Experts of a small language model: 96 squared ReLU neurons an expert.
Below are experts of layer 3 (counted from 0) of a mixture-of-experts language model. Rows are named router (the router's row for the expert), up (a neuron's input weights, with its number) and show model dimensions 0-159. Each number is 500 + 25 x the weight over its row's rms, rounded and kept within 0 to 999. Numbers have three digits each.
After each expert's rows: a language model's description of what the expert responds to; "gets" lists some tokens that make up at least twice as much of what it gets as of all text. This comes from a sample of Wikipedia text that the model never trained on. Tokens count by the router's weight.

# expert 48
router:495524522438495525525521465502467487492498495496471548476516502498511501484496501478480519525541548531506546525512526506520500470504490514505511532534535521442475524491501510470542509544543489509459529450496526532484471474504461521506477520504514498508522490481505509479526517524505514484499478514444478467492532511500465480453506470487508508537507461464523498497471498490522462479464478444522534503467514525538515445502468499515476488513535516470497479494514532494467527522498548
up0:505490479519521527505499528554506521501504479482528513547493519463490538508469519482484474492550508547456458500527544526452539511494503525513502491526532485521481503511490501519474536500527471559518514508486510534533514467538515501502495505521486457492526521514495516533534473532509529521520540516500500497534520508486539524519520470489519518486472518489523519475500477477501570532504500474546510492499530522489510493516513511441479489525460536529447543489507505537500458529483497
up1:499499479503512527490530498497504450549532487498471475488547485483505475480526537445497514514541496522534518513521457482511529436522491494510488509439480539475483491456498534502445526491468539500470486484490514535531479500519488528487497476447511513490487536487498477555446522485538513549453490487512477472539503500521496517456481502479501483512511498519518481510497477515500466484504498494524518500480504518505511499538522510529494495520505519500475427473476512498488539539524514
up2:480519513478445511513518512519486476552489507482504518523480468486494478550447474521499528490449531481491440521536499486472506486488496524550497490462469464519496458504471503527460514498504504515509470455515539459479544471475556479534494494511469466525495508475487500519472488538500492469498505486496477502449485507520498555540543488507521512495509481476483513512543538511525498525494494513520544450524492506475475522507527516460495507500478468529517536523481515526491512489487487
What it handles: Zeros, decimal points and digits inside numbers in statistical tables, such as the 0 and the point in 0.28, 191.440, 7.5 cm.
gets: "0", ".", "7", "5", "6", ","

# expert 44
router:504543495477496497522443519510508504513505473512481490520478480541522456471500473513525528512500482439478458484516538513491498521486520506494494492563501474471481489532520489535536480547521519457511523485479508482507530478499492510507496479529470489487477494465505466546435472516496456510537482494536487476497545550484476470499515547473513490473493453465464546505500485518477507484492475459482506519501473553473500505478509472512501483488514510482483461514500495449470477525494482
up0:462501470487485462477544536479442532483482521480483523509492534525492470490525489490504515535522541483524479470488514558568525534514463518500525497519459504511532480495503470492529467534480507484530534480506537504524500503515495498467519497502483499515520459488525508497493542529477511462517547507474539506514513489530515516470508516520432521537456492497476491506518505513506505496474553464518491478523474507521517462517511487506503475517504517504514513443468446472473465509498478
up1:494485471518494520470467516529489529506545506572496521544530479461528462493504484500473481470477472467494456493569501510491481503503490485463500532503472473491486440451507515479462496486455510573495463454504532502517478491491524544489518531521496483487452525503464485532485478513521498510528512490514487490475526459488493495496498539502488433492525472520500495521512531504456524496469509488519538489509527523477496485478514482520499492470498490537481477511495506481483502479534490
up2:527516531505506483473476557504488459518493507487553499521464475531489511506502542465535499499483465469481491482509459517476485516478464501503479483550476483555517518483525559500473513478474474486455507510499491511532480507487556487486449488475491475501518464491543507495547492478533517497514532487494478520506511488486521499500507448490511468470514504472497476507564538498525493445529498499506522465527520498547500499501484511468495503541508524519548470512512505457477530482529480
What it handles: The word the starting a noun phrase, often after a comma, paragraph break or conjunction, plus they, being, but.
gets: " the", ", the", "The", " and the", " they", " being"

# expert 30
router:499476471499500478519459501520482509519513510474472534505477545475473559516492565525500510509461495502496490512485548463517513469510505498513547520462527500557559466494533482486533478511497506461511473501480527511510479477540525518509484518488513535495485505511477531462534536510476526510488493508511510562493487523460508500479487508486451484505475492461522513468474443485489494465485483491523531501491498543509443516526491480535473547484482459482480515502492498515531487537507495
up0:510420495504457492483491499486493529522515458496516483501457520522496471514529540505512479509513494488500511506510499545502487531488451504499432507496488499528441506522516453453509516487500552521512522481481525538487498506517512508521493503450483522487515534504508541511462514520496538455532491496502469462528554477508447528488505549502495486517509516480520515490540490486506475460485486510480537474515541484489526526498475505481503492486454464497508535493539490462463503500536480
up1:501531463476531494490530462512486515560476503514510529483497497512530488504505525518560530510490490498507504523517506496512526469473515501500524492472524523515507459489511491528547521476475465468492499466505532504490496530474547533472512487531491523490483511455522478502522496489482554485487483489459466449493476537483518501458517464528505472494507513522435518497520511496448556462513478483532492471497457500514480508486462532502512548454482464448498481472490474501518529509525490
up2:519486483549512453491484513515512533509497471482504500505496493506499495477499539490470511507473502435531523478542525546488477501557459480509510460521529492534494493479516468461501509500510505487526530471510510460464483457433468491513547468464446550494531519520540554523523508493478507481512505536507515522487462484500494467505502479526488530505517528489509506499499487525501467469509476499545545524485512467517478502488497515530492492490473514496474521487482468480546461528476534
What it handles: Word-initial capital pieces of foreign names, often in tables, such as Zh in Zhivko, Kh, Mo, Bel, Sl.
gets: " Z", " Kh", " K", " Y", " Bo", "z"

# expert 36
router:532528496494548531503513538514440492526509509488492535547494483513490512466463452516523497509445489494524520493476538468541492518507538478541494487531471476474499480519511493516550470484519470489462524501495500470471506506506519499518491528521531496493496493471467472513458482493525530515514484463484519483523532452490475456461525515464499511518500471470523483540514509541493550532457487482481511513510526526518537484501457484504497526467504490455534490484480538481538526475497479
up0:495475533540479485466479541445504506499510500522481518489458458508514512484494457476525524464507482526497510483546500515463491484488536465506494480470518521519478504517475500526495437481540528487502522463552515495525493495558489459488481447530529483533499514505512500499500524510504471470520498515524468494553476530503482505474481490513482464441481517545498489478491544486492473447521512487487509508516543481457514465478483486492570466482513511523499475512508490514521520484490506
up1:520518489516494494498479466465465451486523519496454538461487500490499516539516480506515502472476470490483516498560472537466450474516466481481525480469498492485521509467507486527505511443485524488531480538487525491544474536553499494505512521529519478544503482481468527531468469516550535477483528496509505526479511522479474480445509499512495468474499563494486520472495497472531494466507540482526471515498488494491479545504497523512553522487516517534501503507493517489519512506521450
up2:518503492464479491472523511440494493471484477517498519454479480444507459468511500493491543499514483527524534521508448509480501474538540547493499513501476538499532463481522484525525482492497506513487502489500475531501499491537509493473501541491511489468523480495506505468521516462498525452506513505515533522537483526458485518550508518530468477481485477529490475449481477495432527464527525505500471516485502537459542499514455481526493521526503460494527509498463485541525533482485511
What it handles: The piece er ending words like composer, planner, Sumerian, Moser, plus ers, line breaks and possessives his, their, its.
gets: "er", "\n", " a", " his", " new", " their"

# expert 46
router:477525482524470495481535473494533504478504498484485508499489527487471462480478538496486493546541523552551545504541500524454509488480494515520487497468483512539526455501512458533487481479520528498498467440518466510553506551468487503473509511477486455510468493504506480482528501478498474459457475472500489539501488501500534516475522506494488529519495539522479508509502474496464565476492482542488504458515471482495508527524477517511529445494493502544484529497523486465511488504516521
up0:512511539505501494505516494502522499536520517498462492521482516472506537517476508505506506484437507524482511550508515468502516523502515515501537503506533522533527471506499518453530549503530493460499516489529457511543476445492491427488490478535506510546496508497503491484502469490506554472519515510524455531516481519489474465543480492495502529482524496436469508440472497519506537480483546503495494544491461484523536486547501461499518483528526501515478480482493543491506491497525519
up1:562502472501469518506466474501514526519496504489449507511506479475531486519503527538465496468452478487495462480479495507491514493523467515479496526449503486556485466479510490530518453463490500528552497502494515505502485484496471516481487481513501480486492494481506481467491545491466506531510498470501517465502458532471516497470485450489507477522497514495510532478483477503525503515473480500475523464526519447500486463570473481512520569494470508513528488487485475500525510421496466
up2:519528483524476479483492493521448518501478484490515501504469543498488486531476488484525508508512530488495505520499490484490545525515502471467506517461442537512497498552534512549495530509541484455502514530492454508540541530484521547510489495537489490509478507499529511503482452502524474475517497489547476481501499507539500526496449542503482509507486515509460462514457542508485550462529501511518528518480483557477515481495520490485533480490447505541487516465498511488499511490511438
What it handles: Opening pieces of longer words after a space, mostly prefixes like con, al, comp, ab, dep, dis: con-quest, prob-able, dis-ability.
gets: " con", " al", " comp", " ab", " dep", " am"

# expert 15
router:514473482502506513502485471517483489504500529475485470490461450513506496445522502472473509481515455486491507506464544494485515518508480516501491493459480523502545465496502500493514536519521506541508513482481481495482458506454551442504468478503532535481502493460530494485511471535500540535507505480486541485493507548494504504480449504448469517507525474505501490466496450513470499443512510526496459439433483492510489489524523480467514550498522520469513470483478485523483496496504497
up0:466489516522479500452483505555514536514480494495476480487475512518508484503489473502463511485482486495474500470473520513507487518528462467463526498486489478466534494469530526501504481475515509522506549573513460485532518504512469498484489534496461513505492516500482491475500507502447525512489478484511520545497484506569482538547468496454493488503500532503513489491551509480511532471519500470489482502524492467469487482495484522513514532468481440542526531521509530517538541442520467
up1:481483481482513442530498474525532453519489509484528513503513465511541512498456463501522504493544476481523503487485548539487504511488516473497499494485447562476503497502487487493456507505452486524560510497499495505456482504444528487499477468467512484487549541492492519541514506470496526501534500496536538525459499500500455489555493526468516481472517538482496472456529488499491518477541460527533517493497490485535521491535522493471522531488473520486508470511497493488519496472519497
up2:533498525515519521479465498486485510492520517474524502506520518497485512507545515542509518503502498499497459518480464520476530538488478501576522485578532497505484492521481540499459502487463477520493481517491515505510481540472552490510514492505509546455512499475509485510481531464507512527496473571519488480501515510506527518478540448526444513520537495532469499483501499494530519458496516560524464500539500507494510524481482486450510528505464502522473505500507460483523474536497512
What it handles: A single capital letter fused with a preceding separator (| R, ; R, , B, : H) starting names in tables, lists and sports results.
gets: " | R", " | H", ", R", " | J", " | S", " | B"

# expert 22
router:483546492557522539536497488538490502493468491492506545499501450507494499479467478525494542499469531486484515533446499458507496509507515480505480505576513476471482504494540523514508510506507497490439502522481497499452508489537477493513506500531533503492502521460518502506470542529511501515516508478483466543451552461468463463500485497478511499501527504470506513494469517515534496482475504476491533502463526502499520464471464472526513486521502485463483525512469536478453496452481507
up0:511511502479503394494508483455578465478487499482502525473500483515524483483502502457539473504465493474497494489496514501509538472495533477502491495487506496499493493526500505476522511474485492515478482515524497528518531518489514482531543518494539492516540486507512525479496529506468483494512502569525488514467561476513515487539519497510500507500495550493556506500488532524451553513504509486559499495487497527475489500505474546506504539501487473488520547520506479474488443481510502
up1:547488521485524476504522486489476547516514461496508507476475526476544551453453520500515507489492534487521432512501502476513494505514515507478541526508511511492505490496484503490534463484524503509514445497466482549497509527464522450453472495520475513471482544459457505506450515475484483488484494496510483520506501473491536477502471490516483530541514475540443525479509480464480534543493488496486497491483519507502444496489515548520513499496505536497486528466454496491473469513473488
up2:466547444509482476519520462440504513490478471478484523516508511505513433506545507504468504522484486491521498512470540523492533530457512510499518487504495511490521521524519516503496530535436529498524484508499473514547447506489495500499485507520538486513507466499554509501528536486471489483530508523468478530510508454514477481488486506505490481526487535520499529558494505480485489508562501508517498542524493471503535576505481503526512516465475454501475520513511478499479519471475507
What it handles: Closing braces in LaTeX math (_{s\in G}), plus one- or two-digit numbers and pipes in sports tables and chemical names.
gets: "}", "2", " |", "1", "11", "14"

# expert 27
router:462534500512518487517514535522490483480463492506495496509496484510534459489480484499522508481468524463503521546465479482538463533478516481504480475532510511485505536476533469517544491525551479480486519524499489512492530514506467471510478532523532475472550511445471508467484505493504523524458489458487481521488472504460482486496485520513509471480488434554523484520481491542525489560498468488479514537460511490506472458508472478524484457500478513477510500496457530477481468469509476
up0:484485550498486470500487514509477536524511484495506494515511532472490485489507482445518453523518496537488493471517506514506526497560458512513454499490516533476463499484470518500495499494481502487513518457505511541494508528486494546489514451501487569542455499490523489507515535499536462506481536492495491483519531497488479503458530495502521523497516479494526524504461464525438460503476492483537538460472531490501526464493511484523453468497469517500497518475521505505485423538512511
up1:520545509506495495512506517547488500477549503501505488491488521499475500515544498555503507502487514471488489463521532516476505528527535506548485538478496480515443509480491443499463483514490482504459447519491489535472502480514497527503553521524502495499515510479512510492459484525467503536519501495528487480496480472490578478511533467484530492504483501507462533524459439502522508521540511499533487497497496515466486500502531495468493496474453506522470496568512525490480468499496559
up2:449477542489467522487509483536526468497452510505533510503518523498531503493525499532500497473500515485519474495520448504507540520527561495507559485531535515460523517509490493473489455516531504488456533523455473511497523469468474505496519504512499463530519519536481515488473535489495502522503440494485480482498459576525498533490531492473473503529450513501498467494488445501530526521483520500494476535501484518496501514482486486479523501540505467459526512478537505478500497505532487
What it handles: The digit 1 starting a number, especially years like 1999 or 1837 in dates and citations, plus table scores and counts.
gets: "1", "29", "19", "ia (", "on (", " his "

# expert 33
router:518465467504544484479509470488470522465527535498497504503462551480504484473500539516486501483537465488531514511482478520452481487489487518506501526478546510478514483488473468482509538558517510502538474475490511515486452496512562468518482507529494495474491480466526536534545499494511527515491502463500514524478529524514516490476473498493414498479499483527526471476524455509504487473498516501472483472465465539504462516514548493489500531468500502484464474517509487492512472495457537
up0:491457505506531463503518482459507492494518521510528454492505531493501517482497503516485521496565500462477474517486501518523504496527516522482517523489497516517496504452484523492486542485470472522483510538471545484473468470414472490479503482500453501494512550489478552527509543493526498485533539496505462507538557527536484488471486543518508520526510459511489495493526497524497471447498513481510536483502516481548476469475545491465477499485496506478506490513529476487487494458483524
up1:497508530478476492520448497499555464470541514527510477503523561502503474500466492517470493477494509498463499486500495529504517517538515503564509539468496529496516481491552463518513501495462504509508496533471506542478503495559548488467506504487477457497495490500500491487491479473487491500498518551542529528443506497517536555549535460505508488505477509486517510516507496475526515512515497524477482524542510508447503511549523452537457514498502489493494505537472529466497487493504493
up2:489494493525518486513494524518514499504462537525473484506542508520501444499485492473492550512482542468490537465466481508537501509507547492523536540520498496506489511507459494512556541525495441493507501500470505468496524482496520476532503496503490504448492488502464486491508503475521534511532487499504503482457493545516505464508501489490452502512511517454491549456517508522531449518477515524520533558534464466494492519467477497503506515479487528484477481448551454500487519475502531
What it handles: First pieces of names and place names like Th, Sh, Ch, Gu, Man, often after a table bar or comma, e.g. Thiruvaiyar, Shanghai.
gets: " | Ch", " Sh", " Man", " Th", " | T", " Ch"

# expert 45
router:478496486465496501497469519465502519461496451502447499486450533457522493493492476533512511497529481488542511505462475511476500509548538513533530533477534551500510493483515482550556528538513570492506485522508499489484501493489474491512495522501540496462490489452502457547508488498498509508512513481476506500491469506476499531482507506486475536503507526528495464507506492493491482499497544528478471475497458522438501506513533529508486493498473459534467509557542520491542489521501483
up0:529608503503494504498490496489479498512531510507476512470505474544455504498482477502515515484486515470546498504490514529497488519480498524482493498517487516512486516495540521492532503430433501504499492490514486485502504526488478499525436466533505466533519477474502529502504533508482513512533453490473479527500540548494490520515526513477542532498482497491492526483523508498489498539545513467499517455562513480517520492532453457499491458511493507521525511489489521467509532521483465
up1:537520563509493498525505520480517486529484462469501534522483510551554484480500545512499507509491492509463542488476506498513525475518483533497491475473446503518508524512504556521501489495449479488490514493465544527511536499509541493470478518534503475474476511497504484462467490494505496519543510501489501482533528502539520493479493514509491491527505464514501488495471489539484537483455514452476469548489491504522475464520489488460495472559509502517517486485469521493508554438533468
up2:536521501503515530488502502496502462517464475536498526502507495461470491470485478503496482548458540511538502437493530510509490562491509520500502532522514515502482519486483517466486522517494512467500515509482504495465572481529531512510513493503547449544506500504487500503509471517500516511526515480457498508473501514442524474565476524512487513542476512498538475511473536489515496473543516472477546482543510537530495504483501504485496479541515525553490492535550489485479498482498473
What it handles: Capitalized words or word starts opening a sentence, line or title, mainly In, On, At, As, St, e.g. In November, Inside Games.
gets: " In", " St", "In", " At", " On", " For"

# expert 2
router:468517490518488494505488497503545510493507496491491467490530523445462462518523532440501502540517501520548532459526537505476481464482483516510535494469480504522539457523481485516544514512530497558525516479521442521518477563462502483466495513521481503523521511531491498477555493501484517498492528488525520517471467496557466505502498485485511495545490494497498481513526507473487518502532495518474468474505524505508503508542508512478475474472475501482438506530545492516499473526531517
up0:492496461517486487502525484500528521517515530470488541478476544555515497476488465497501545466472548500489486510465500534515530489504493511487497488470534511555538472541493528500523477510494427508528531495505457520452488475510482498510452490514485491538509537489500524535448511512490509510500528507488482518527500496487478547519501499493513485530490491472495511487549479471483464501536529520490444529475520497468525527509500486504462481508512533478523494442525511475505536483557493
up1:490503464504500489547478556540526462494483480493485517508509478494492523557471462517498416466473485505507490472501527509499463501506462489465496499528476506508491512487541516517510502484453466491470539505496490494495522549500524489479515492543508510528537505466494531541496482496508529477535501486481523486472517479511446537530511498503453533510451459494483485546493551520512477492530469495476516523522513531500471516499481488511498496531533535491528455498512510468528466477527485
up2:509516477550519502524480523477486560476500514443519557526469526502517477468521475526464510515489485514479535503451490544519500535481513469514514473503544505524475479527477504539471500489491500512510508522487495474447433486500533489454486481491501532493546477458490465468503508494472522539548498511477483508550503495485528458492494513499488499492508483485556459474533444482471482476491493490475489485502540516502455508500479492514498494507486496457535503488507476508498523511496467
What it handles: First pieces of split words after articles or to, often verb stems like prom(ised), dec(onstruct), reb(uilding), pen(insula).
gets: " pl", " r", " dec", " dem", " se", " ag"

# expert 53
router:525467472539517487518511533466519504469515507543528513506499480478499531476472470513512487508492509488520464508485504497500534473482510527477496472491517498476494515513513546481479470512438512495485475523505545487483466524535508522497487515501486473515522484502511533529486480530551456513503509500498464485483558468472528491483498451538500474462504498516462510482439457501499520553556510476527487526520510518483502511481542511479558492549540489490551473527475495517471517466501511
up0:540492520478508493480464507477526494494504537527455449497488507474515529466534559517506489497537533487484512469460508545530514507499540488494511476475489464497488516493453495464494479524479479576482469475458494519508519508515517500484530497483481510509526526518496480473558474519496480459506506471481500487533524536485539499507515504481450505484512488556516506507491488524480493461530455537518536530515456492478504440483506480504486491495462489533533510535480472507526507520492522
up1:497523541486450545507493499493470525529491526546525481466482448486565507492534466516519493469496506546488497524535518517493456509502524509505525489517502491499463433457483505454520533479453451475497525472516535472472514508498471526479478510473497558518520483479493508509516509458484493531478488522528498467508479524491506535513503512498547502538530528508505484507539501503495496458477565511527523479493499468487479507540474498500479535495526469508487497490507477498511532490469504
up2:536444465486526527512502495485554487518471437496532481490499535502523512505530511502490451486524478495520491502475512526490498485556534496487512528509487526502490470504490551497490522484489490500483502484512504526502506466516561527519466482511569495510510535492485501501506520466489484480456535546502483507476497496497501548553495519481460481481554482506535483497499533486495540548552484551533459484498526481517507439488531501497504484533525468470489479518506497512518494496501490
What it handles: Roman numerals after names or titles, like Louis XIV, Richard III, Super Bowl XXII, plus Jr. and word endings like ius.
gets: " II", " III", "ius", "X", "II", "here"

# expert 11
router:477507502560548502531489506552488466471469521500529538516492498514500497498491468495504554458485527480513540521492534481470499519514513490527521513520517536505483506518509556457495467520536481485432495525480522460499552500474492515524492505489540499471522481475507489481496482540475501461490503478482499512471524476470513485519510505500506514475524439487460523490488514498530506526464480467457505467495535483551450493457511475528489488510517502463547486491475531483511511504490474
up0:543507496495481484491481489526495534481506474507505492485481550499520521450500510521507515468534540511487474450524500508502515489502500540544594558495467466512504482515475471507461495511539480488463507533500519474528496500465573462525482515453505493506517483516451517490459519526504503496545491512505521498505505503467528504499476504491510492509486493525480517461503498508555531496509519498508467472487440538508500530494471476497499540528533506504488479469539496485487508459485516
up1:498484548484552530480495526515494535514487449498493512484504494487506469501476492498491505456496444528508517491493501477495495496502477489536468512487506484462547545493507543484488498501529519531461518476484464489528515519495514477501476471482477510485511463466502523505485471525489504482446509469520513526550542481518526491511460498526509563473479500480426505483486531500514534483543505529491519521486471579530526518471487500488506498505465524479474478532499487507494527520440485
up2:504517478528456497511488513494504489505532455512518470472499494461464489505506479528506470508504496499523497463500524551471495503495503458500558468483508540523487483518544500494508524473471488482515510530484503514479525534553491475518502487483487506549497487502532479504551525456547451542506546497533500545532502479504541511501511476519490477462511495546559504502495519511492479476455475533544527491515479512507468478508494493524456545483478529487506462507495520509472516487522555
What it handles: Equals signs in abbreviation legends and heading markers, plus table cell separators, dashes, parentheses and digit pieces in lists and tables.
gets: " =", " |  |", "2", " –", "% | ", " |"

# expert 40
router:492533512491543513525469490486476496527504484459492506495485506502502491502519465490491514482524484489458561522524535477521540509549523483475463483526525474446509532488515469517528475535532503473494522493500515532484551509514479514491524505470520511529483515475506496463503505478485490497478516472474541481512519484481461484492456506502516472471536475547524462542459467509527466485471451486542524500458515469535512442527510486535481460496506520474517500518515525508491465516454495
up0:508498526483492474499559479503517461506495524484534494498496505501476514464511460525501506527477493516522512443499485487496478505513537509524523479544507527482436529558501462518523524535502486510476503449527483477500517477488514458480538480454525527499479453516516497496530525472505472517501479490545502495465490525477528473497508499493547483503462533478552468497524478482496470471500504488529502540518479467498468419515512530497483500535516454501510507513518509524531508519534522
up1:521520508542533495511473493505500532524520515489518493509536502515474538491483507484470511458499475491436503520549513498499507497572532494514473457502494475497483517485504479474475513496502528486548496547480492543476496493484486529500524519503510494539478506497548478489505487477517520479530496499511538478480438497471481504473520468542523493513497459571494498552513461500509463532514481469546525491523524520471531483523522475490501502476517522503416512530491480526501497508485506
up2:483519519512486462478461522488497497511517464508534505467494499495516487489504473426510498500498462495476502527469488486491483533549524483467484493577514531496494512510482552515479493518469483467500521473521508502498537550493538516526437416497495583518507516483472517501512521481493488527505507477481459505483515516487507541511504518485522493496502523521512489472495471496466515471474471540499534471478503453545519493505513482509474488499527496477519517538541482495500485517476490
What it handles: The leading 1 or 2 of a four-digit year split from its rest, as in 1|993, 1|958, after "in", dates or dashes.
gets: "1", "2", "| ", " December ", " August ", "th | "

# expert 41
router:520554482511521496520477506502458527526510516452491515536514468500526453463481495518481515494479541494494513528472534506530497487482526472477469464547499542448480527523474510466520513518517523482472527471503539496517496526511524464493454506480516553520483526463541492510509473535473502485449557494485514515502497501518532471469505496512456489537495473498472481515484456546480461483483515508503458464485486494534490469501466512506518493485530451478475530497488513500462499492503513
up0:500515499547503494531486489478498462507538529464504515495504485543522505484520492526491497498500493499508504487501535495491500517474472508483559477499486482533545507523497526534495528482499550509505478467480502519523462543504531482514522508472528458504503528559523477522518499519544506467518511505503525502517490526528499512513498544467482511464515487505512462499503490532421490473508459482512509435508526530456545458495540480493501496504470516473475471463514515522522430511472466
up1:494494488524473470516536513520488450503543521499528506434514503505517518492550528512525494543517491493480503533450520525503519498525519518496510474539485501483470523499504462479488526507476486504468528514545487435485487477527492549507495456494518477508500495491491501481568515492463504517506504476496521503518431468487499479494517516539467461505520514535543486484484491498503459511505469507496474513512493492481545433512500509520481448514506491520465487524499530539506545476534521
up2:446544519485511475486528486521507529504457448511484535491494534487502524502471469513482499486490519434527518471519483458515507458501499484495497498510524487493477469478504493515505462485481557485520485526461480503534552464486461527506490504506528442464499517471454514498454513529489505504482514518524526501490490526507514498524475548496524502504460484494481473523510485463555499537523525473481492493478561495470543526510481494526521468531490466481515510540483517479492490460482489
What it handles: Line breaks ending table rows or list lines, especially right after the |---|---| header separator in Markdown tables and infoboxes.
gets: "\n", "|", "|  |", "- Preceded by:", "| ", "| Preceded by"

# expert 50
router:505542501488531528519446518526475546502468485476511483471468530507496471519503486525537519467496471481480527523465515507487483500509504448498486511513491519475498536493507519474508457520534485449498540500494537447521518495487468528488496490519550462516528503474498523489502466520493525520470544493505483527492536506498481457512516539474502531542521464454481527503479484549436513484510487498483539522541511540521463476485468508537476479494474498462497485514508538504474480508475502
up0:530509477493506526460508522485490481482517528509486514463540530503520520428535464506485497483452501511511465462482503549532503485540565504497492496520487472502469506440494492496513484492543473506481497513446460508494478455511476504518552519483515502531497520500469506531445459498459493509474496460479536508493465502484507479518513497468517502496510500486525542492468503474526507541501496488497505517484482527484493499490523460522499486512503462489549507522468526478506560513448522
up1:492508544488511490498512538501504519521484504505524492517478538546495484482530513549500512514530482490488487531532476540476476506510505484482558468464451518512517517500481515479482491492512485454560498500508503486520479535504514536450489494563487513471522496474474510518519491514490522544522523536486545504565515503518513478546537528489500509522512509493534515464479449563493482478532526510494491507504461505506478464494478477518497473504471485452512466519485538483495555513494475
up2:525525514514518514531484481529462514494472505505571511534450468499505527483487512506490526502499453511543534484523519449488529487523420543507502516515505506510477503543504550504519487507494520525486495507503519485505496473455479573501496553489462496507508539465471520486488506510513511474498488543507456486487494468525499487496511498517503505486486511522519530471504498471446495470530490455534502438539545500476499525505471501512482495520551533503494486485498500472478526491498504
What it handles: Commas, above all thousands separators in figures like 73,000 and 4,173,225, plus clause commas and and in lists.
gets: ",", " and", ", and"

# expert 49
router:546475490510501474501488523492510519474512524490473515485476554487494465461493501495494506513542483550527541450519463492509529479483474530508517517466516560433539478492457467473547514528526517489524499450563508522473484503486528463513474484527508497481471487495543518526505495505486510514472472460516530535531472521511499511508507513462451537496489493543527489534508486510499515491528493493491462500482477485492523534515513511500540534497522466506473492536518523537511473505494508
up0:511509507548481537566521541473495485507509474469474514527511477516475502505533486512495478509548505499462514493484487541492506475533500541488501509500483487452492487468512524511446477473459503494529566489477499443510491503497502480486471490494516498556535511534521462554451515502522503472518504479526509523470526450492450478464488499447506523503545515477511519487525483514527524533484507478456481475514505500508503507526507516504510482520527471505514481494511513490493514553488448
up1:506513478487523518487475509527489558533498437478514524518491478486486519500512516475490498508506534498530534471477478510488468519470479485461472486509500504499518472529479468456495520458500508505511508492478555488491544504498513494488493501544534525533512497508513530519490494481515457535509463481509462548462532508487532530529481510524471508488492460504499461488477470471427498465485476484458504519485498533475461479519461535508498478560503491533531512463509475514518537449477491
up2:483475525489416529474487503489512469436508519496494495488512567503471506495486532496505502524469485485504511528483473489450473535476497501505510518470527525527523457504522509511526547460538528545532514508474512471569458485505485483464497462537475499487524485468509481544490480506522494484513476520443485504552485519512511494534553524469474496507466494506500476477548484524533477498493492542498510495489516491446482522519507511485491499503495479478502479502493503502468513503479485
What it handles: Short opening pieces of split words, mostly capitalized names and titles, such as Re, re, Pr, Be, St, Bl, in lists and tables.
gets: " Re", " re", " Pr", " Be", " Le", " Br"

# expert 13
router:466522477483505531537516468531483505500482472513489502542473501522490483535504505466468509463523510534496493521531512500530486526494494431451451484549511497486534504516484487516557504524550523502529500490542543485473525495514476480542496479488534476477536449477505514462559480515505530515501534513519496469548523527510501480496506518485520518535535467485525545516492522463459525522527467495505525510496527464480531493507485502499524480545491530492486481493498501524535523481501507
up0:506494487501495525490511487496518500509485511445495470468470470536490518477534483486476508422523502505538504476526436476490505507471438466484488465516506516479539475481484523518512520497501413511530535490524504451481499498537481481505490501497529462528523511525488491493511501557514519482491508541503457499495503508533492509507472463502501504500498468520508543484544477496501505493528474499449495463482517505475525474469473518494503482488493476558515446472523492481489537493523521
up1:480535474486471510455508505470509525488474499473507528480502477522511481479488491459518497521555490494514502458523442527487494505478506477470511482497481531498453504488450477514493546515479462497558524441508515438492494536502485487486467525554499486523543506497487498480505516523516478512509510436491439498496526542517475489471493503507493491498489535479486532497552517492503531552499475467468514517510528497508513459445534533522504494511506512540486483533508515496487504477496490
up2:499528447468510512537529481499555518531487480512523451527503494555515497501517469480508484521517520519498469525526500519513505532481451475495464473516475507504529510520521474482501510489520522490486449513549517514500496535536483549555514476506512516520522461477501514495533498520506530474515535529476469492462492519508487526522531526508509523542473451470542498526499514502476491462563497511523508496536536445481512487476489499492536506556478524527485527538498494517501506483511486
What it handles: The full stop ending a sentence, often fused with the last word, such as it., them., area.; occasionally decimal points in tables.
gets: ".", " it.", " them.", " area.", "ians.", "ans."

# expert 63
router:486524480465514535515542496471544533471458530432483497506504471518483483471521498516480527524482517467515484512487522500518519523512517522540503511540486478527505533529494509526533496536503503457549508519512475491502516562497477533466495506471535512474492478516509460459529490496459503515506518478492511536508486504518471482472481513461500504537484480497528514530511541459501464494483479464566494505488512480454498454493486511515478487538519546487500530512509521524544492528535474
up0:485528439508495505522545498497515511450486512549497514471537502496514485589479526500507487524455518459536518505521511516469523536475474511482495475532468493473526480551497454471485482508539495471497444516499464461498522495491512537515505508495495472512501460490506483501503503531473512460528496484476473551521534491507489500555542539505539507524518493488491495493536487505505493483497441493488499538516482485502502513523488472499490495468483510497528532529522537542503485473530502
up1:514496487503494495507544484468496510502509503561486490493491529471496568533539538496525513496483487515513495459499481493516536475530523500508541563525494490515523494479500493548522457514490528477512471519495498538499481490468496506501580501483526508541478493444472511484499490495447518476471485548500530448529469518507479500462508520542532491508451519522520450491505514489529502551489479475526506528504495510503476507482502508501474548507511518466489524452486520512492503512530495
up2:481540514467511515484506486496531501515500533479502471500514522424484506517499487476484442532515536508564506549498523496501521507522480441491455501529500543500496504493525503502517522498512525518525489498515486471477491473423456505532491534468503491468519466463492495502506518481481503512473530486512476508492484520523511480485500449490531500489485508518491507548448503469531534517510494503529573492503520510463517531471478497496512476524430497506531509518512479524486464490502476
What it handles: Double line breaks after sentence ends, titles, headings and short descriptions, before new paragraphs or == section headers.
gets: "\n\n", "\n", "\""